{
  "n_layer": 12,
  "d_model": 256,
  "n_experts": 64,
  "experts_per_token": 4,
  "d_expert": 64,
  "d_shared_expert": 64,
  "activation": "squared_reglu",
  "moe_layers": [1, 2, 3, 4, 5, 6, 7, 8, 9, 10, 11],
  "router_score": "sigmoid",
  "normalize_top_k": false,
  "routed_scale": 0.5,
  "balance_loss": 0.00268,
  "balance_bias": false,
  "router_noise": 0.05,
  "init_std_router": 0.0117,
  "lr_router": 0.00207,
  "vocab_size": 4324,
  "norm": "rmsnorm",
  "norm_eps": 1e-05,
  "tie_embeddings": "early",
  "optimizer": "soap_variant",
  "lr": 0.00282,
  "beta1": 0.95,
  "beta2": 0.95,
  "batch_tokens": [32768, 65536, 98304],
  "seq_len": 1536,
  "train_tokens": 333800000,
  "steps": 5257,
  "dataset": "wikipedia_en"
}
Below are experts of layer 5 (counted from 0) of a mixture-of-experts language model. Rows are named router (the router's row for the expert), gate (a neuron's input weights, with its number), up (a neuron's input weights, with its number) and show model dimensions 0-255. Each number is 500 + 40 x the weight over its row's rms, rounded and kept within 0 to 999. Numbers have three digits each.
After each expert's rows: "gets" lists some tokens that make up at least twice as much of what it gets as of all text. This comes from a sample of Wikipedia text that the model never trained on. Tokens count by the router's weight.

# expert 12
router:487572453523540423505482488511456429519492513502443531513462488551573491514530429517529579507524495428476568467480423438485554515495477545506490551486506540454490459526502513498480495566452448468524524551440516555475470579445548521588494502503540434482511512462531460472485483447457526447497587510507539489471546470517493509494451517497512515472459470443422458469540474587499554506447522535558514490502529542464491573531552527478480445572438470506541423503563535472443497513562533529565458565490497498489477545496456547500518482458460560532478454473553540445550452472469420547488505525582525450538465503421479496505474478476485565526455514539559481525507480530514472520455485452527449449470534457535495416473435468519505405447610491549501550468537530476493456487520469
gate0:480468559483511515448442456512490498492551410493553533588553507481567488548548528536465511457483468470484493461456455458517499415465539463523511470496501515492550477580539504444505485512452518526522475546490570551476532516448487483529506434468498520454548504467506490505457504429501572492449526501531533556414510467579545487485425472532523518423518482468442435500515444573469486457533501450469474469550550516475485537503516472498523491568506477594560429546489528450484479444471552555508474481488532513505470534548527448525500499403530535539449507507533478428534510504506444571478511439550471518505466545438429583439532556518590464551448548492552468506499455539522436449475493436442450483479534433505528490543460484460503475444527555534468556470516500550443495556553473
up0:492507473524478497526550537483551497507462644509466420419462475506440529456468490457501487531476497539490478512557535537505508569513479512476494523483502454508455526472448529515485509461561496474482526452504469478520508490541517503488479560543488512540441490542512533474539487544487456517550443502479477462574486537430461510533597534444463489566490513499578536482472580399497508548478502524512524549488438491544535483466484498506483498410492573396434570462501480544534509536475440466465511515531456503542514444450480520493502521579494434411530483499451483589483488514517579416497477561424538517504527482568553429544505442499439496453550482503453528472513556437477583553480532531546537522538466556469482531471533506529479536544458446430493431535496471484545517459467530
gets: " and", " in", ",", " of", " which", "an"

# expert 59
router:515597447527610418513469451582463419563463455499472540517495506523538511525521472501498549479570479422463564499508450453443552450494460533477503553492543490485518472489519529521473449596499497416550478546444511513493451519491519523570489518487526467461487523482480477429425483465503496468499559494443484461490555462527517547537509500508531475471413456448475465480503503572535536460427532561589539511467556480487516529519528562479472478560434472470508471441571504492444519479562555497504502575482517516458522527541481555474519524480402456509486526502522510492517472500465427552448539470593524410532503515446464494506450527496497541539438499570525460514475485501498475535473488504486509508435513444532528423507467533527454425460609454523488532493528484469511496484489442
gate0:523506559566529485449513527525470480570466521548522535478465511486513469431485518505462523541569509460488477447525405545430463485512461498450551542423437520495454520498483538569490506512548538438528476458525474437566428522552468508466505530471499519500521486464509553444468486527570482499549522511401509525484531454529521558488436484561504498499537530489476496480470553496482501532458465469548509521508439474483419520507474508472417478606503539495491505523503450478451561474550493541564454554505475545427494540525540480466440543534428538537488517535526574561508542431542468447494507539553539509504529531547474503577435584494434501437515426494522406446392429504444475471458468510446518448505489499445552456553531499535526493551511508520511516511501429482537491541449481
up0:520518562583533464469520513533477490589460521538506536484472530496526481456504506506452517533568531452496483464526416549444474518522454505443540545419443524489458504481501546564493506537525533424518476463521497449554428520557488538475509535487493507507525493470507547448471463533565491506553520525403526525461533440544505540474430480563500501494515529474476494478472551496494504513431492462547494517512458456470406511501474511472439483611495551484476501541520468479434567470564494539573458556519463550429511533507540488456454525524419529545500495520508555547509534441535462454502512537558535490522517547526476489592410587478428505423509436500526414451392429509456466481471455500447517435489492502439552452553528500527528479546517487521510531506498439487526492530453473
gets: ",", " |", ";", ":", " and", " was"

# expert 24
router:510576450519515404505519520469431449547469434528508564504522472501543480600516420422542541524539453443463473529503477463494532520491498541540533534484489543486504470465497512533507517543481398411498547544425525536477419498486498560570457516470505471428519546445492485505503440471524487430474536465519480427490531602503493529537492527474500440448466470457501495477551508522492539457475518514574488439511523455424487510552554578465483444570392493509491451471557447463468513517527554493512489534483502536483549496493430548443534496451431500513461441468500561506479493487486443567514489486590517425508501486453485485528488513496486561489447508517523499505479453551473481603541439520488502499480529421539461424501473517483521427511568507535546557452495497496521512467524509
gate1:487542483508486473453457500411525484485579458493472539411483572573477592532446513458538480568537439512545458491564546460438468551496452522529473491587506509402496423409451512506516475479595490395498473435466489480425495487487509525515482503544506498415426512486533504477455465481532522464456515563442510465512504528463515497490491529506540459504495458512551514513513404494503493494589494502465449525431450486474474488532563518460500472422419569442469506485506490489502476401466497548453500499459462523501544476469485510507535465482467468507479506496518499472552523501458449471497509526521462477487490504529562464493498507541517496501510458455500423492478549422510521439510418470509547434536454461424482536553585528493514497511523592454489456402478536482496503530528481
up1:476526465510488466451459502424501482476581436469482538398491581549474589526439516468506477523551423516533465487552530461465472525467459484528472486573488502405456436404476481539507479464604479429494484432497475470405499508481490536508482497543511492445461522467517502486457467490498522460459521567440503456537506513439523506510516507467548469514513451515565505509538429516476500509585514505485464545423471491468495486523553529454525479425424564438453518501490505513468484394462506545450468477454480521475535489466483537488520489486465486503462522473505494503538546498468469486469508540513439501469494513516537451482510500569519497491489477434478434506450533396496546451507418492513546428528484441452504527582580503491508497499491602465485478365467504471514505505541475
gets: "e", "y", "en", "es", "al", "il"

# expert 22
router:504566450498523402561519488532424439509477455530424528528510446547537530563501464491525574509513544456492523494515405475528544525478404575529458528506483570533505479462500546536477525559511455463496519559405496528502440540496476549543470513467516472476511565493554468474484431436462479428501528502479547400512549520544462522528476518497533440463451475455465503472508497531559511480482515499601493462490518465417454495527547605514494481552385493493470450472543514443471499532495528456496508611491498518425519485478470545452553539484476487551495469498505521486512490536526411515518463519538539488528437522461524475518487481477451592536443502506564500527474488544469457558501509509479534451465516447544465482490453470498520434501544467536523540470537526488519524531580428
gate0:466500497483502504521468538535506530475457464521475530455553458493513500534507450472472457444496474491578532539407423546494531537547532480514448439475468520552540482511513546597516548462549546420536581485505473483519535493523529503440455441447498472528510519432540498490491458547506511502524522468519496478547493497392457500444489521529502537545468458511501544536447489521510512354477469471511468538436481440423509533511518486569525564548406502550483406568527559505456421481478484549441520471506483487488470547486513578527418548528563493479555540519480476479508475462484495454515483444522527558511511487514547470535544561518471511484516535483541533557495470500457481536562501513532503417457489531505411525503517465443586493534449523531544512492520410577533537579516477
up0:462515500501500489513466535521515509485464478525485528467567462500517472531512434483489455437498458489574552539431421540487528525553514484505446452483476530547510489501516575589522512469553549429531586467475478475522541506515519496452441435440503459518503512435536513476501473545512511499523523452520499467542516481400461498463520524514511519573448456514492542535462491521504517353467485494538468525455475443431541543505540474541539560550412501560495418567519557523456429475468488549429509474475472484472463541513504576547419564527561509472542553510473480486525459472483502449541475450529524563498512487511518467538543538520456496481508546480547562581496505490447503553553506483539496422448499521499409524485521485439584484533454531554543508514508413580535525544531488
gets: "ar", "i", "an", "il", "et", "el"

# expert 62
router:499542457508517418526473442509458415526466499509459531477461490523585479508537447541541557545511514442446570499465498468484543532480448525482439598527477478471464484485480479474514474573484401440521541543399485544486432512487513571549515496526555504460488517458498437477495494437427498433537555512504533500525542496529503516491484459491460483459468483446454471447523464560573541519464530537575481494520539502470465540513572544476430482528481477521511414491523522497462511517590542534527498581512522515520527525531492561484478504465477486549490445476539534471532495472489416563469503511534545409562482533451462448462511506463509528559424550527491564513463503554450445496521453459519505449489526512562447442446431497536470424445554475524480572464517527463516504452553454
gate0:501483563454493446473405482482474478502518496546518555492502511536463458517569497513548519510511557479422566519525479515506498521478485505553510540576487521435492462489489504536575508527491488410497520560525545444557500509460478460481562476496481466522504483533513530430503509493501401494497460466463590506476534582527514589555465565426484491528541572490490522509425443469485523500481525477523460519474562438531512512475458538475487568451468534532457474479473513585470575570473480485485521484553548502414532534553507560562547539424439479472520493526549533507488428515500392490547450471499509517470546471439568529525448482555583520460559536476463521556533572499514547547597451526574498517483523530508488533548511533519504489531501498472535523541456438547495540439474535
up0:496461548443460458461417508472472485470527482554530535507485517534447458518580518515551529521501557494418558524520491525520473512498493505537500530577485520468481470517487506541577492533480495406503496544533519447561512502448455457484548453512496480519526492540508533426511508478508407502491462475452564501488538586516504594558486563421483485524543564496510533505421460451481496524482511454519445545467558433522523504473451525474475573423464539512447493494473496558489567559467460473483501475537555516415532527543524544569544560430442485456497470534534538521459440516505397494535438484475533539476541464437547508508472459551534524459566526457465539553522579482520541536583465516585502498489552546497460548549516528512493501557498523459549524544470456551508545439470528
gets: " a", " |", "0", "ce", "ru", "ren"

# expert 14
router:471567442508538433517465486522447441545461471476469557444504490558541486547529448451563535511554511443449524519486477431502577496444489555483461504556518497499515425519532491498507516556482436418551509518453491553455449566451520528550483514492519451477461525407518494462464455482520518448526521495491487437430591455517457485472489505481485484478468425501461474454511532629509554444459574507541568451485526499396477533529583574516476462552436495521485430468540539466486532491513522504541510578463476490455574523504498555505537503441408498516530404515515544472522427542467460532524501511528551433533516500431519513496458518552510526521442523547537503517506462485476487533504485480533549471515501470520443403495483469521491439488534483522465538450530499473451510479530486
gate0:454483436456494479494481497509439491541428505459526466506524524520560534537521483491490486480409469518485500523548442420442474539535501509406526542526546410475544515482531476510509465449530492501549510526512541502460530526535526486530571530491470532477469532576463471508449511569508486483467474510487421533427501454555520530497483515513504538504514555515499469469546468509524489534455543463468556522513450513501529525484523503625485421521536506517559448513475523532528509513518479458515535484546428425512494553477486459506527521384516415489552406497490450526490450546544476480516476538473491456448527418566549519473463478500586487474467558612415499473552536486591474434536565463467528458525449515555504477492517508506600500514529473566475500583500475538445509495552443
up0:446496528497497478534445436570568536423461479464476481506519540490565540432450491509560473503532518489525436492519474507523493485472517494494484536514411551586488560532522532460483452454489529465425562435564457591414525529469526498552498564506455428517451514492439515571513575465468443512482541512409494512423496498518484487526427530507464581466552517517460419514506516436490473556494433462449558445513463513513498514468541531457524472495479531589474482486512404418520464492488457540525486455540484499582478509567495511446549514449454516503501467572549550472465473499415473536507458532487489461521488508482536531517494463512507497559562466561443528472492471442543478479507495499458481449471511462430507522509480407490476484509486494477532525555501564538448567511459473
gets: " that", " for", " in", "m", " by", " to"

# expert 5
router:477580432536569426565470463496459411545471539473456539491513471575536515540527426500534540505534492434454563502520477449527559492496471565503469514527522548484487472489519564479499525556444481450538526552454535538490452534490532552573521532440492461456472505493466455478480499469436496428505570465508501481453540451533513550502471510506576491487476445480452473452517499564522567442449561570569514444504538506429478512569557558510472460557454482503437450460526511462451528522544556505514487562488527519453535517559500588525521543443449525537519466488513579517554481472456436522517534490548522427538514518450472498490468509458503582532440543512542459531498460524488487531481456475566510482535504461561485445452454508510503417443540453548496560471517499469518495464570482
gate0:490506411442536429515526538480499481511462507461528548511423522583574543493532452514510476441468463456483556466519469479477494445468491486566453441417493492501480545513582520509446482544489492490446503493451518519453508548476508519480580526484548441420514450446437525504472501493507426502513549465464452440432468434498532491503472501491531561474482473448458524480523516585533559478494532498513483534497526469469428548561551520442487434544518491522425440471547474462434488510507586495484491577497493427524483490500461563522575528453474492498538441478535559453590487499471492556507492542560475444484476508510476471579457535471544537539480509455530474524547471483513524565507473481506546479500527413466433482567449530553445430468486585519525569540465533519526537548504460
up0:468547517536536489520532574551557487550485494483533521540486514501508574490539515479512518457527514490528539437530459518418497459509504526527437503455492413545476494470517509483463484530485445491438495497483573557556465501492473576487540522455539513417536543447457475493448406540495505476501511474576498486531485495519493521495525532469540483426503478476507498464522480479468483543500507409532407468496528500529503531535609521427552432542582524510444424563525442488452504545566532533502536543566496366488476527587505508528539471516482524515512514445579510462506515477481483497489505504499425454469487458485507478537504440515549537505515526509547432564557478499578503528509512490414435531503504467471545441523466503489519479426477562501422487474554581532516472527568403
gets: " the", " a", "-", " The", "The", " his"

# expert 43
router:479607463559570444543494470477473443540479480493442523487516498525549480538532458498509567491534504445478573490485441425525558526500452570499480527507485523492496468473528521473481459567442465434506483569449491521483379519477503496540491508479530471507470516472538494450498468510437479432476567496471517467451551472528451493490490553499513445466430474467428468441504493587555573488445539544591507470473540490439471529546543565511498430550435491509497456509526521460484520487533572503520517579466507515461552575482485559471519512498450529538467471437523504472480428460520405545497549466561529417515483515405496470516466502512480569521434515496519471529462451544461521559484462449492501497495524474551457431462462472514495417449552450538472549463533471472500507504550477
gate0:525526467474520438434508450514490421502468451500501540490487520525530499530496479428544543530514412439505497475548506459454543540548510545518488561463485539495518438513546549491514487580475427431522495430483531542472458512479512506560503524525524453481508546495489479411554527486520479433503547455470480463445547556456492567424455485514560508470470450456486540470498439511530495485418500544550478473519578447456476524508533568465578439553438505468413468505524476514514474490517541538504505533516444485467490490471526496493535512458432496510464458550476531492551459440498485532493452464592563468465523466468481446528482556548630527572448494533520431552503443527473463513487470412443475502563485430554492427501503481484497431472497485481511590507496486470496501527595478
up0:473434498525498501550511497530497578526556525472549497503500503491479458517503499511466512468505541536440502477440491533523510521436470467474519438555492484550503532450500445485568509517560496550461522526503538491590561517524530436478477459433451518527509477527519443590382488534444569522482490517504518482515498518491541432560529497460451485503517534502465450481465529450467566479555537474453551520484444577483548486452533453554408513488536403535524499495462530410498516514499472489453486479504562533534557469540486509521513493521500550446506511504549440469476492536526496395518577540496407561566512554525555546522529498466375509509493523483475568459559540529517505468482566595583547519466481519494508506423558575463464506543528448511488446468549524488505509459472468
gets: " the", " ", " The", ".", "-", "The"

# expert 36
router:558598423527571451583491490504496438550452437504472553547520485527645544498544433577538568529522504443490533510447494430504549504467502553544476552484503538512496426462534529461509512527495493436558504491471476501488429523475506531544507506475534451500504524491502420498506522507488499448484571501493531515462565519534489530525473525522514471448467493420440478434530493538533523477448514507564495503474491481415470504527540517524459432506479469533535486454584483483467533520563545485487489585479516537491547525500511525493517542511416537503453525526530545496519477457507380536461537531612574436542497503425511496487484542463451549512431506495486487502498503541563512563464521531545495436503521449516521461436473511493463400490542463549496569452509490444508497478515482
gate1:504481437537514511505465543469550499551552566463519439581511610467493417506469563539502535495490506471516547561465523476557516491510572537561508507427519531476551568516519500467457484547445523538506528472503448461468431522498484469580543456459528503527549553502566491531511540557500513501502461528514469512522499483466559467502546458453487488479453483510499485570363515516505486586496471483507547514430477485505579440376501442529467560468503458459500484476481574499487500560501538469447590473512454520553496426463459502498414485518513528456451529468577495495454454496555468485437500470497528505550448504465569437502543551507471505435513555454516563454516527566468533490495488510482525484523520504464483485432519490480466501540484519499538547493457474490585560512473588
up1:484517509553549510501539487499487525452450506516564514474511542496524492539489508477442442528493485493517461520525439471556452433358559513528508414540424529479552513474517536452502434506461493555500461462487425522501507504549452518496494462472479492473535479446515554555447473497497501466460514542410492531545492505507568522519524401467494484515505513530549521481529529493462460517457503455476589495537437418463561465419571504557520436434521429517537471473464490490531418543448486429488506498422411494529459429503516516549490506473428482488433494402473460491545469546478490506471511491514519514500514508501516551435515556538507527490468557497561555492559456532481460523473527561464479450564542516498499443451494528480391497492476546532563562490524488457578485519524546
gets: " |", " ", " |\n", ")", " R", ":"

# expert 25
router:493564460542574431531484474538470441560419513508456522451405469525558525547525477513503528520548479437476549494499438415479562477492471592512490514543505487407501439470515497446495494545453464468511509514417492497443462512453498502552536529458517489476507508449501446474502501452436521468497575496496518479504501464473479554514470531512489475478447447491446509453530544589539565450473558545548514487494483476488445557564587572472517458545431476471479421499555483451493526449544575490546514584523526484474494503454460537488516559444464483460499486487483504505503467479507423497522557491553537439540526520445473502495486524488535560497450571529561490537486462509433495533470502528540448515512503464547494452461471488541513412386583467553478555485503442450519487507545498
gate0:497532462529552471498532519542525477549531500519473612553545410567547472500562432570526514508540515449471504485488471416481597530464531512506465532517461519526481467482453537505520558528528532445491503498472583528502534563522495491545473549507487443478467515523520455460480540522397457472492551518523480481451587472530520414502536510497518461451459446447443504472515496518501517447511468542543492489447569552443467535535519543529445499531474446508522460502575504480449462445522549498427463550482506501481481519452467537488514499482473560494501464591451555413535527529518458601464544449544492480604417490471501440482447550534546519541526457467512474503575486516559466437498473507558540445450523492563472502495451458480504459484474506515511555479556535516501489413535497
up0:494468449451468482522556525482527463451475476456607463421450545465491502485522482484454489500531491509522481463517522509525431495534456471488572485506584514521504497437493461486560523476574512518521512515510446477493502484451514544470496565505511541526499489458463521498470501473497554462517542531526459485467444561483448637493470436525456478485483569458505516541537468501493508477449487500518504494533488499479540560431537535571469464490423440503476501522493461539597500510525490504522507477494568511534533556481454532504557574534425533513562539464638508535498459483494521376496567548532507511431510479493512513509533451438488465467486557510500543509493589462495492554503553530498515529551471478482565522565532512573449514521539383521592455518462423483536560543463516
gets: " an", ".", "A", " A", " a", "er"

# expert 32
router:530532466534569451525484465529446449527483509529445533473447531489554535486510468469516579513607510424463506469497464401520573456445441535506516507488478518505497421512527478489503476522467492460497490478468539547438501556475528517563495579451539424512447478469503465468464499543489482422510550484469559485441514423531503498480509496467502497499452486504404482478509503587550581451454538539526526446457528475456464542517519601524495479555445479493424472480584469441469524487508559469510536579536456510455519551477498570524522527542459483519497501491506511499559422493509466518488533460562468458538501495460456534514449479511482558543496545570565503522527464539502438526482472510498511535475516467594465406507441500498465418394552469487469564498501443479472500471512470
gate0:493483507515559531606458421563417498514440517481551479503500455434505497519501493446542479492556475481508492493551507525500504502462511605600487497454553569481518483501601430505478521520491510527498455452509446466427516450509487476473515517455464529461587540484420512483532469591528549509511500459446484479530504493488528511517528524381461577515475463508549542488527439469609445455550524444476485445486506511590473543453481478551548464489496461482571505422540505479555501515493520430467502469510510535452461493537499487503477517488490425552479504492462486435477509453460485560540435562495490538498426514492455512472467541455453524516526407479469492474517523520493477492428552445536510548481539586467515499536558536484526470565474532507458480471438536537469561464519495
up0:537511496540469474400492526419538486513587463471492541496481477572485522514489483531409487520478502501480524521438545490503526467513496416383545493533454465494483551476477570552515438520483477462527550565544524515561471527493531523534463483559531474509415472567557481499471537409499440481506522553526501476472508554524495494504426446647513434443541517491477455497465553516418524511476465584506489573512557462425498452515529530474426529491504505506449502512462525491424528540530519557513506518415461443544546516461556499511518476483494530442518480529528513546491504514544515488472549496523530475496525521519533485575515505535578485494465617548516498548497466457524538565555457551462539469504461473578467513449458490520500509457530442528497520473547451455524454518504518
gets: "z", " |", "s", " other", "es", "al"

# expert 9
router:495571425528529416518438497502480449563491472521482564493494503559562498538532462492528585503531485400456565468485441421500549463464478529516543480495461552433489477495511516488474488587464490476485493553428497569480484580465522524585495505499570458501495508507482401442492458466431520415515561485479529443490573494532493487502473487433529517454458491455419512460527500553521531512478542518551542463471553457471446547544558547482462440555443444472538459512556486485452517502548580532475547562452523508473547514493480549530463479490459512548536521481514567442568462461523466515488493537537474425525497497427519486508519535514482519575454541511557492530491510538460494509476501469498521455482536478503532444485423484552485426410528477552507533455504479471529423465525523
gate0:471476453464521525503485463578549531469500549541516496471427531459481541553539507521510492460458525507480466530416462523519531479566534485501455539477427460562432472547547506454496467539457430422451588500464453578483506495420563494501539457554487512466598466459468435534522472469474485478434567464516446429468497467483549461468437496455471469540465509506427513478505532494480482550464526452529552526541455433549534607525512478482461503525466411505548472482497440532489456457550537577437538518479548482551474489488540543461450569456505437513415508531465535497534466532549476441466534487514546495516520436476523543501504439459460508490511527443516502496460468530567458516503479498567450495424474458548463499493479528506416477490550526474565517525485439459528500535548494
up0:546541532538508482502540546432460464529479452464491507527569478543521469445475486484479513555569495484525546490589524463485473511447464512533536453511598520468577513448462523549514518478533547580534417516520563410521496485581417511505451541463496480520409544527517559474461530534534499522546434532473520557522521534484442544531560490556548546480532483487579477512514464507530532464545459544486454482446569557443454391446484528533518508468536597494465523521503558454517536526449483398555457476512419514433520524502454456504545445532488552482580504477531469504481530455463521563523449499481460510487493574529487473495494535538529484513482461549493508495529538471435543498516495508444557493563515573454526487534526469507574515526462487522463479497549571544489511473471506
gets: " and", " to", "ers", "es", "les", "s"

# expert 55
router:477535471504516402559533485538441476499472473502444551428421498590533527538500426497560539495556489396459501484500505475571542430486491527522476514534519538441536462448465503471496506561488473412520526494466520489430481526503459494518423510489557446442480471469519516437480464472474541397463531491475598466473531475511473519541529520472518468451420505484467528503534513569523537407462596562585505513434578483418454496533534559499497463546445470522509471504581530464439535479516553518554518531482542539419549526543501586480550493498447536511492431445477534488570498473486443490545479469573491451532513549457517487478457523526545536496479505508551465510530497492476511525488467472482497498486535480531451463493470514518492417481544474533482516453481446482512536452536476
gate1:481524496503483490447547510453430482477521456499502473428531527494435480531521514452500501557488459539497409521490534498495462453559534468496576444536516533462538483446481546558506539482520496403585455495449443465564503576496469553466489563482529410508519468459459498513422538444523580488457523564514540478496494462477420530534508515587441475429455484511570428521532549486627550459539519495480435488494549499491507494516504403478563521480547528501469480509476480475437479456492547623546473545508447478477473535519425517508484533523494474464430475532432470505468478470553513528581501537478503532489499486531509437489559539531517484452521465449533558482448518496527458468500500538460477460503518543415469434480523511493512511517507533563421553500506501521537517440526476
up1:500461500498479521537450508523604514520467486531492515600557532491559537452476539540508545485515521488504531472486465443567545516494507480495502494490451527525480539542540484450501498533434515525452487509544543498474516408524538478533521425545486568489477574565526553471582474509501434573560499434445463526488490504580556479485478458449567546523483509483460547460448481518433447513491471509444478489498536521543489522527532532550420516456493472514565578491542500560530537467516473386491518434471499460503492482531551449501515480473487531581553535516529504496528499559435506490443483463469462462501487497505510512493439498490494489529446492455438408489481558482434484499487557482479564530546512418563555532512562389555554511528476446439555458560510475481475449444439550
gets: "it", " in", "t", "ig", " In", "or"

# expert 10
router:448603423513564438533488479491472390547458514482447536471445473519554497559535436472530532512506481426460543521508441439470535500454466549486497505486484545480472501484520525485497518609499459437483499519420519525494456522479527509561515518469544498480482504450456467459483455442471534433509531458488485459466546457539494520488485519465539501434467469439451495452513460623523573480470601537553518464504540473453479546514582559519460453566476518536459429470548503451458504496571553497514520550509539518447527526483510572528517536475461454516543463467481554485536418477471458553510540525558481426541499479441461454520489550496514577525437561536596486541522488492476494544478514487527504506503525457523473437465431517519484420488538485541489541475514485511519486494569477
gate1:550459464517534522534517492536445465524500449518471566473444507540544514534492495562518527559552468422490498548509485475478571471493540514516479507516462532455495457490478463480520497620466395481596558482491501569476394539514494568584431469556490454429501520487528480473457550488426491484470557526452529499505539555534432528457431481503514507418448454424496527475515526554490555515524465562526551481475544471460464513491549513510438456513491492549493444468512529457446469492541552435521506555470513563460476480449521531438489550480437494598496552477554520521524460469488480528513499483560563473500475508467463468579525474512451556466482481435500486526480478503437492474454480513487530447525555492493445453488475522467487365471569449490482545451526531464473485498525479
up1:450511513525478455485510492476555528435489565491486461526533454442447475438510504389449454507510551562579541462487532524454523547453493512449562519474542496537521529500505536445433562467495550539458441514486507497558568505532549451409535521432514501581509458557465520493498434558532512548497461442585472502443483541489480489535552500454525570532539532582490487463492483455542504379442534461458452455534501462557513477554471489544525528519541497488528527537489445532470489480452411492467468464552507459576504476550502465559491469422578499429462461561510482531479519501484524531537456525483443488506516502520523444482507475547541449536536488507417492519520564535546512518479551481485463542521443534527495480517543429528493559619481545504474441490523503506504520497477488
gets: " to", " of", "\n", " in", " for", "'s"

# expert 48
router:541546439542550425508434482507485455543451498531434559481505479532567459514514459503481566528511508414474556458497482400461562489493405522487466529468523527461516468561502519520513497565506457439488481531473519537467479493466545554621534531471526476448481517484508466454477486470484457448530538465496532470486596471497447486477531499462514447481463443436397457423549461558543586461496538518545531448497473457489476545537554574492487437519440463493454449472535503455464478536539567469483503589475516526470531487438491556514510534457489489529505478480524519461531468482476431505506534481544491437514479530469477456495480530505497560534452585539521504540543484540483460517510485527535506465502522493523456480443403482555467430398554427525508529500478426472522460520516476
gate0:518488529540533497518435495470463431526525488514492523514529462541450538555436523456450557479487465486456537427459552457466570477575508530536460458484522494478521498503438457486517506523528450467435459473495525520497473439458540609601525503536530473482430472551548463397543424573517453525485464551513480404506522497527521489477564498452572474484490528421425569443551488522459526504564562455484543451505505539494499449488443514525496483496550461511523509508524503492531463466495502432460481479521441514441470498461458480563513498505495534529539486450492460514521534463564484469487530495528543474551506569457449500503535502562507528500388491503482508455554437501503451478567512457444514507458507486551519524527546560556427491414556566541481472521424534462522410501486481
up0:531489537526536503499414488490448453511529495542486534488553454527461511525433546451467545474499456480477508407495572435469572497572487531545485471477505485464546492521419449487519481517532455488440460480501525513481476433451542572586539524534532483477422462543547456424556459548526435522495451506534460424523525490511543466475549486474585502498497515426431566416585481534483532486576553448449523474497509537512507451490444517504501473503528457520500536518521507488554460465498500437427499485514454501434481500473464479571512496514503523508522501459514488502523503481561491462485523489528535475519472581469410490492526520572483515491405496510453509457543459500491449444582497491454512504478518486554520531548535573568410496423548586541479464526430526468495421512467483
gets: "|", " (", "s", "on", " to", " B"

# expert 37
router:465555461521577426497451521550435449559443531475481540463414483529521505526500459553521596521507506421442534491471444438506560456465455540502493540490515483458488454501540505456504486553472460480500496500477549545483385518475506543588545531454521470465465487475499435472470508442481481466510524495541510456463540495504509540561490555533526485471459506509432490485544503551491616518488537584579483499473531503488480539508551574466510496544446472533508426436556531478464504488533556491535499567531562507470536533477513548551501527462464500504484450483526504460529467477485410565491482485604562472548448501436489443497529533476528576521437499528569519572513424519472478511440478450518498510481500456538482484470436493553445419455551434526518533477474461463524491497498470
gate0:543518475469518502510498531602514543544492504462477485495474529509477507498572461580557502527492452490424468480543519525528503474433455542554471561567497501414477443511484499505392471526514423535483453442515494437510474448463403536469504450448486386520430549496483468395546537460503477530493462540538488473459571524521508555461502541480468521407446507492517587455553563532469468533534492488503565526449537500524511494543483570531473504485484522482466488538492496523524487524533486448518548521517504559511574535464446509558506502471501546524438496431489513479461521440494506419463525473567520444556472448537523538484481449512500543565484531583544493511498424591543524519445459475447514481503483487522464527500526549538489477514496427456546480546547527489536499588456474
up0:560506495468551508506500525613518553525519518484485494489468527484474512502562469589573514526503464505434468502547530515513512491437471540545467548557508495417496438503487512519404465517525405552489451441515493426528472445459405537466504455459501406535463531528480466410547525451518467522485462539546492477457572529519510564466494529491457526407433510485517576453567548535484460532538492480488562546465538521531497483523487559534470511480479542468454497536499491529525511539522482448515539510506492559520558531460449511562513529495524533528427482434487513482444529418517527405462523482564513450538475436535527534484476451521497538572502537571542499499504406575522521512446440467432514469518498495502455521502526556546504477508498432457542490533550534494525509576458477
gets: "ers", " in", " of", ".", "-", " and"

# expert 7
router:487560427505618425606455501538454423587521505458470547517499505534537545508526475524534533537551454446503542524501462434481518520480465581534496467519526534505508469464505489496510542565467477447557508541414495512459458551489517510565512543476545419526464492466547413509508423511481501429514553484496529450449544520542457567521519521507496447498458487466403438486541497570541563419470503507600539412499530505456470511560548550505484490574432462469479477501584466493472521532538558526494506569511529504520537540466502540483489512440440514533478474501502524478506503457481418509459477546582509464560452519446442513515479513503493530496465494528527485556539472541522496571525460505519492506481553461534489469478455467498515398471525493511469541451519510484488458511532448
gate1:529574457441528538520477482513468398579491547449482542440487476529548528546543479439502591514526506430486486500447494519497504502490466529504492502508545554556522440482473512428552545557468431484550500534458483567513462558424454558472504526485539477463448576412484538477466491489455488426561555550450508473515558464482516487542480497435448473483470492453457491466515483555490523482472487465518539492479486530484514512536558497459493510526510456473471449466592478503440466462497516515537464470448487463443481570491568532539550509481445494522483459454514548447471500510478480506539477461538543433481553526476563551472450474443488569538532528481588535569436527555506515517474479508469500444506535438507505448463455463538445425395539483574433581495538456457476472496502472
up1:474507499486471541472485453460487452546524503521539569454515470540536527461518495470502498469468495460462476459518461506498559534447482603500421513529491588476477466567509503456493523504487449469492496512427426577482479512470453502452518556460507552435487546459430534429521491510411497426528574543478463509561503514437464487608425507442423500501450557507492469542487555476504500448508511497499534500480477555545555490510568556478534419501473527496468534384558512525442495432541486519502489518496511476503497495507520477521514477548415514501464476448585534458515534484482499432533529460506539442472501534479556518470504432394481479572493506538505538531495485456582499471451471524461498462478494439505550438475461471519457505436515502545463556458472455563506394502508535
gets: " B", " C", " M", " S", " D", " R"